{
  "experts_per_token": 8,
  "hidden_act": "swiglu",
  "moe_layers": [1, 3, 5, 7, 9, 11, 13],
  "norm": "layernorm",
  "norm_eps": 1e-06,
  "optimizer": "laprop",
  "beta1": 0.9,
  "beta2": 0.95,
  "batch_tokens": 65536,
  "train_tokens": 362500000
}
Below are experts of layer 7 (counted from 0) of a mixture-of-experts language model. Rows are named router (the router's row for the expert), gate (a neuron's input weights, with its number), up (a neuron's input weights, with its number) and show model dimensions 0-255. Each number is 128 + 24 x the weight over its row's rms, rounded and kept within 0 to 255. Numbers have three digits each.
Before each expert's rows: a language model's description of what the expert responds to. This comes from a sample of Wikipedia text that the model never trained on.

# expert 19
Description: Prepositions after nouns in titles and phrases, mostly of, also for, on, in, about, than, such as League of Legends, Timeline of.
router:141129109127104158122130147114122152153133146157123106144143075077160089143154116132087160151155132089104108151100137115144099131143130114141159131145114130134122134161115150125101088154120117129131101078131138145143165126100160185160150159155086107118089136114089145096117131128135134140135140126118150143139129134109122088093116133171165152138146132152133148155113140146112121096142076104141120151114115146180092106150142142102130119110148118146127121158113170123111126093103143154135126160137076135162137117116154106150109143112119109106141146124106099136150102107099136166127153112142093167132126116139184132087097121161187136115156169179124126095133092071176106081134137172082131153159099141138152158141137164111096166149126169098121118138111140120157119085139141
gate0:112114149171129148151101102115121139116094153128138119135070118128136137037140138163147113176128138109114147071168097119137112142102098123132136149098119114120153076102098149128136132119142158151130092124143096115188141093150134134168109124122140171134114091133112141094149112120105138150121147141151126109108131100133125162139103111099113140119106143132144155143146154147119143115157127109129111160169108127118137117198098139108127131089125170130088136144149128125065132135149147090114144165104124152168118123096157123153124073123116135129051189091130160130141131120138114123098135140156071123080125102157116157142146107129109142143115113119137114137121074136124149156126117154082137117141101170121147139136137104155121152135149103133117145123080153127098148149117100
up0:123146149152146153120130139080086143153140119142135104125129160159135133103140138096158143169176132116155142122151133128146095095148111086143123108111124117160170106157092123142138126127119125116118121102136122149173142116099139161159119113088117142093112095118112138087128125094139137147124111137135087149153163124115145094162121142133138141117101112151122169126127114134088179103154112113134139154153139155093100102184161099085172135146155139129124110174130135145112112082121136120112103150114094153138109151098164112136117114080088131135084177126138151112123148097103089155084143123167135151144150119185122140113103119105107135096161128118121118104148083105211146120117140141102124174177111187144144146134138112125092127154143092120125128099096141145129108105099119
gate1:180110149137089171115169148177092114122107104127128105102146135134137146149143099142103144123130081084136102150120141129120131129145102104117082178158096147124151118144150105133117119135111093124114117133126108110127151163117115129111140182151105124123119156130118154132156112115152156142128117128141166112130094059140126092098186135135141140117128132079145105088094113130113139137135118095114097121087121187114122154199103113115154114094121162173125128170128117095136139089131134150117169108144116113158080132177104102146127137133105136133085145145092092129158128107129124130130113144158130150150145130180149097115117123104140140116108119175121152122157131119157164139137113133110066166132114142100107129139171121118117155111167117092146173134110119136146137108189118
up1:089142129156139157071098142109154132103101154113122149146105126104100097119138158108135149173127110190153138101162127157104125116134110113103152128102196137091154094107105135104144129146121121129122071151115159102118129113107090134126154134149162138112110124140130107060138138146158155170136112139112105122129137110124119105079137129114114116135081145145164144143136121099171112126098137090159160106152109124125151111139148124126142144095126150141098097123125146083081135128101137105122133149110168105127155132104153157141158128163115133105185165137107140142141138149154164138144110134137154158059130119158168121143143054174116110100130147129127149108115081155151152130074110108154115159101119136145142173109135149134150141147178136118102130118117122104114151137120115
gate2:107145145123118099110110142164083162135128118088135089124162115103103103155133111150125151113106167111114118142103145062158107103166119119157111112117134137129165122116107151126140121145125145065225141102116165128153104172132147128113128159158099141100095130111128106125121133132155127115154198113070147109134135145098127095144142138163107155070143127146083155101115139101133088119148118148121148123095118151141136091083154144143113134151097137128093092129138088161131121169141149096155137140135116114122102170123125168140135122141128133116106067122154118095106108131104190137142152134133123123109126151129169104113108122119154165139101159094129137151125121115118132101150090113132156127118128134127107128117127101129126138134100211136142114098149104100129105128146127
up2:174128119130113171129153117069109126130123138153149148133054138131110158103116146096113111126097119120100145056134101148129136141113086116087122112152142130096146150135144142134107163099137127199076122136176094149076131109138136125136087132129127167173143144140116181100126135135129121136133121084131090121118146122131090159112108088124148142150106121176162101164138131136175148139088111134134110151122123120159117127190086097108170149089148162168159109111137142133115129108163100126143124107124134135130166127092138103111133172149109137127128122148102125128168152111109080134138117132106145121154149121121069145111115121129115141134119095111146133103110150116138133176124178181151124146139095125102154104135102100157112122111118098128124156150116144152155130131151130
gate3:129081115136131121131112128120135111112143147112135140114171164123157128144129108146169106156141147091124093115150114141158144133055125131115143177124150137102133117130107146149125119090177156111105122097078120111145147164134097135154129150150111106126084143127114092153194074117137134147131111100126117097147121143143122124161086149146120122110129116097159166124131151086113165216127114108169096174131110133112118148105152158129140116150138109124122122113136149111094125125168132104107141188162108168116141109098154107088134074100141137110086116121152138135107143109122087148126126191112081138154123132127123136137139142149117115100137091118118128105149113141099112127158131134121142131126146134120143098042168121113135099143106109136152185137115121114110132123103150
up3:115113156153155153155159135129114163171104103108117104140133086114098113133124155102123139110134181099149143111125140109140114111129093118165157116107125160173168140102118108142166116140076090117160099124160116136127132111107138101143127137116117166110118091165124103103122135127126153116177149091111134163111128110130126098121147129140147096119117159131127153148116135139126087070128130160140145136131132177089105108131125183148118099087112115136126109185115127146170140118118133176098137124127117121147082125106113110120120136148118145110115166139130106108119101140100113115120165123138102136091084145151087124125135107119102107149116156112119122123139104124155161125115148098139126177154076117126179200164164132114121155133124190140122070057104112120141108137106092
gate4:099164180158162146048158112130135105134117175156139128139073133137144116140099142123124101101140122144114138115120142165194135133151169139121126121158135108158136136126115137130149094141160136101128121136132119106111129121119156083134117130134155123105141135107113135094094133159126141103118125134117113145080119098105148132076128139109158098144150179126145095111117100131138123107098130122129155163117130140160145126148139151156118137108111134169142105128126124114117170133182173158156113107175119071157108137121124110180076125149099136168095136101143112105156150153144096098087126091078088084127122098121126136160136125156161123124127144114144183128142155150135102108092159115124145110115170151133128144134112179132146131161104099168117166116122127116120115103184118
up4:156124083085074090163139176122128107150125094100147155088162106143091099113128098122115155154174126121113113151138117107130149140149139137136127141106107127111094117108164127135104148106106088140102149124110166134112110127137128157128144110131163114138132104174120123163130130082083113166107114144175128107146109179126112172143108056111125172150142089117142154153166114124102142147119151109120096110137139105117132128142122096055117110132130156111114143102167119118155086114125131124109139124109147171108183143115119153102154137117162130123158169111123136137127094146131150146153130180187092176122104149125144134126124102163105134118098102158100094137111101157123126108136114137147174140124095130128099124124145129119116098120153104084137095157125147105144129163106156
gate5:156151144144181120127129148130096120135130119144135115101132177151111106117123117120122107111123155078117138128124129153115122167129114130112127137118108101120123121128083131139132160106123122119084109117147125152123134118152108103175125123072103120093166148177161117144143122144078127163128170141132171089098202102153085145125145095127113161139132128094149073133148089119117152138122125138087171158119119134126078139135099139123127128113131173107115091118111132116165126129132141108140116153130167130114189107142112107139161137114110167134159147144116129104093131103138151141147137163106160128160160083169178071130140111144103144128110095071150116130127138167125145108142172134155136178115128142104187122150112124128125131149164105128120110125081160135112071153114123
up5:095100112096092152105160103141151138129102149140154152106104133095127146099137149138127131106097126140167099127143102116099147161107139159129111097118130127142164155104145095075103133189154122101153133148110173101116096163130152104119092129157119114159112152138135186123181105157134148079133108083120106108140093104159104131106132142111127102145117165171126154102154132130153152093129169117122103118128122118127158144126122181168124078105094140117132131127139126121105162144116096127110141116116132117126117159111088143124134130192114113122171109121148163159131161151136121132147100091147108111110112121135144090162168159094151111136110113136161164157089157117120152149090122121122125119095129141131100107095140162141124158136122157099124162171105095138111142110188086
gate6:146117103171125180102108126184111142150131095097103108136142093077129111135127181127105136151053121129130128142091105138109100123163118129139161156150155122120119095145153104140137119119131117137181117144122094137143160125133109192111130131183124103123127131146150130124152147143068156140107131138112137111147094122167099108162162130129114126139127099159062148099106143143134150182165130090097118099117084146130134126154114142125132097116116120139139133161123144130116165116085092117112110090112096149110136120102160123121129146148144121164148160129140114142096103084127128096141150112136093150117120127125140106146161102136148165099122144156141124129109155134094109173150146113112162116149144069127127142185152152168127154157117167062128121125103100126134137140119135
up6:128126102133151166118110124118102145129144117104140119142136120111157093134142123144112154127102123121117133119091136133132091168171139089123172126128197146154134151172097117085113095130120111118115136092145126134135156144125156152146144114154104134103091108112104139108138131100115159168143166138096092139112155136134111119130161125159173134117118117128116131175097169115134122128137097074140124082104118156154072124156134171112158132117142124105113124159120157153097165118115156125127144128156085137119138143075149119165079123111130138137121138153145112104119110118155095150096164141105114142130125082166156134127117108133154126084137109161191157086156109118126104141148127093114163107157134092154152127175147158149123135153082173139188116123130131098120159065097129
gate7:124141109151117155140118173164135116130109158169089138074084186118148133117152115110110118095148158153131118143134157096104142125115122109143094117139117105125107110134113102113126127109149132122141137118157129105151122071130087086103121160100123150130151182085104151133161086122142146136101088160111133139131155075119127109114138134149134138118121112150113136133114096104136075104114100143127103121146142118147123144133098085165157171130113147107218070119101122130109185117119141112114117136135138135145110162112117093127150139118122125131102116130113175097077136129136119168137128108139149108147110127139151164091099124080157149150144114147114149108140148119157139118102173151106103173127138126114131142104158135152090142120100129128090119137140083135169079116178090
up7:128112122135121155159099161156105126126094119164080104084095143125118129122130109111106143098148148141119122106112184093116120108143102093150105128158117134140132130115086127120128113149158107120156139133161131140162118107091136121086127133107113157149114195124108095132147115139133127123090085129100114143160136097144108123132149139163110137120106132107104127138101112130103129118118116136129112120143101112154119149132133088164163165128078141100201105133097145123126136147152102097131087122144130113121125138096107135137106159087150144133086117138113154103120133139136091142109108101130162111167145123168139145110083118112172161138156083135145188136127154098145146104108175137112134189110093102123165110157155131134083109114102136121157129137120087125182075106198104
gate8:082077117145134106130107124151148203122136110149168136130113106130104096106136101124073141140125116118136078121149112088137141129122098168079131091108162133147138087148163126137126143163129152091139132114159129157183100098130110103095138167142121157133144147155153151114145130127137094129121151153096126110107136120141123135158148129144108155128085120134129198148102122099121110122166118134103109087121158121137100142135150099108099121157158109156102139140143106092118115190071135135091139092108145088130161100129109179116142099124113171111135114131113163140079151117131158117118121111136135156114141116088120132133106166100130147124107127155201120148110111138111147107137082148143151136160132128132134139108160135089132132129144180132158138123105161168120127138099109
up8:104111081149158116119122181177121158134183153159134117118161106115120077132157107102075152138147118116137108156158180089158142116159114101104139127090120127132151103172152137143118126151131115109122108106120130146148141114111106112111141130149103130110099142119130184131098146088133112157145138139071126134140176152090128097131147130149118155094124108153144172148098153117118136095158087145130139107119124150155123125102135131110122156093182112151116110141117123153134151155082145113145173120090121099130151120130127193176163121089108115096108119150099108127124127109103135129102150133132103152123154121095105188092124117124161188109132138152166081114112098134144141098107103129117145166162112110119138165114118115115165123111117166109145159099133146148135131124102147
gate9:160116158137135142130111119129121140094137087131127102138148143121136173084112114137130161131162094100143101143091153140146131154115108087127139141146084107138137104156095146151142142124133107148121108128098164141113145106092112090155133132096081103114173128163129118144156083118111155117124146169131150132150108130145083106096158143136149153135116149122120130131099167135097186115086108140145156139205109129130121154143107155133164121132089141107131112198150169105144163120117128147124118125117153153127105124114103133157152151090119115118151089165125101125130130094112129132100141142131152150131114116186122135131148126092107129125170067188139108131164146111139119103088072137124099144114137143137127118119142148105128172042121143106112115147095137112123120170116155
up9:107157098093115123136139136107112057084123164170162137118127155129148134055120119114132116158184106122160094121117123138173128160133139091122114120090117121123155078144098135147126140140135150134111102123116144130123126141132108080156121134149126160078153144104105112124133098117139062156106121149157140155155124135111095122069113122117105147131125149141138140121096125087200131117098112107120118133131146084132132111151134145143156114100101145170139120129108102108114142085163163148122101136102161160204123143095120086178151129121098103114143136131078143166176122175143120131117125134110123120101139112137103089120137126099135097158136115130124173115137108137145168113118128130154127136143135166154132113099120182090109126133119125124151158123100133113139117166138113
gate10:098141103103126132111142128146147129147133103110127112128146124132128137120139156098111138153141134149194101181144132123100116112083116134117169098157138092145129129143114111097156150122057129136143107141113090124080115109134102112145149100094136105161154142111174170162177123122139173118185126134133157145105176138094130118096141168140118116118127179148151115121121099119142132104150167122101112097135139123102109139151117129105149096105135135158095156125098101109119125135069109152095130124103100086141098151119120128161150093146139122141110149125067122088152143121151151143112144138114183127109134184097130128122120137101095169143133111125112121134132158148144131113110117105117114151133095150102144150150139140132116149091144168142074167079153137167062119095137125
up10:112134108108132127114160169148137148141123130131148094131164125098141125124187182122064164145170150136162102151126184127119097137133115115164161150132130096156118128175115106142140086122083084114180084123113103128148142093135110129137147128068139124145105136112128151135131129128138167114148151142120139127091142119086125136129123169140116088109145152140144138123064121113149139099153101108129119127125111152103114151154154172114158088093133131137101132168115124118108126102067135134140107161130085091145104142122142111162121111155152092111104138156063102147126118098128140170087150148142139121148121146130087140131116140113133123144139138111124138097140166111131126124124125108093127116148100101158140166156102183145134119119101183124110156096148140176099137098155127
gate11:130157104119116160157125141106110132140143102167149129115120096099065117104138103139130150160161118122098116102071125143130131151094131182145190101116150132099136086123118123117102112161135163147168090103104133130129124080128147121146129133153101192123117137132106088085149097109127123145099175137158113133127102126131117109163134126100138082111103121095135125177113132093160115120095137128158130146139146083137126154130100142125087129148102140089072128117083137091103095128130166095113120159089141155119180134153157122158094124144133114108166148096138090142114101108144123126137143130166123109124075108119164129106142125182130122107121093130123110113121120152108143146152121113104129113139120120100130144113148143170167141081115079100151126146111118130109149186118121
up11:098146122109114132172106114145136142129142113152094127111161106123123125113155098164113135182152120113102105151124130129130150139103124150149147124116115128146105087120126130131105160110117200115154141115114127129142127119122164143132154127147104146114087112129183110122158103105138155139109150099177177132152102146121128122150156108119111145161115128085151137166071131081121083155173108155104140114145093154100142144108096134116128122136097148039098124108170095085108083170103166128122169134110143141147159190160093124149135104109156127115121122091137121104120123104143162143157167120156112074118110173138114127099113137117178113114124116159122127153144115134115139116122082138109109107094126112119123131094152120140161151100113133115150101117119147139118165110180123
gate12:104084131150127134123124162158101124134138131118081133125120122115104156081136109118107157161122170135128090108087113144133141118177106125151102105082130131132132066128139118153155124088120115100123129135153165112136105142114139149120099113146129171136113142073144139135152152133148121145122133123113090124157144141126098180070157102137123121155136092117144136156115141148161166147131126149130098106165138139098147094146093091114188113094107090123103122151109093156134122188153103120155144160099123115110053164150156179143135117141103125115090130147095112142081097145113140136146138152190127141109124167155131093113093130133126147126117160125133184129136132156143156139118169114086149136116112087115125119120102092125109129121147143139113130114187131098142155145143127
up12:097109134151148132125148149139111120149153159125091132141117112122102131103126118137091166146134163093118120163094126127139107098175121137154127109064124124152133133132101134107118088105119121100127128136140128131088114140108140151143114127133109171125109129080085154111154161114127130142138163115115100151182152115120115175091143139158147130096153095143120129140088138119154172112127116176144131118146146154091140108128110123083158116104098085102103149107115129158111130146135102161130128149063109124104063164153162135135123147137104114099115157150122130098114106127099139155107147131184087168118126145162116106116103105169138138073137155140138157124160138141143109098126152081089144140180115123151116127148121136089131127140134153145126147160198174082127117155123169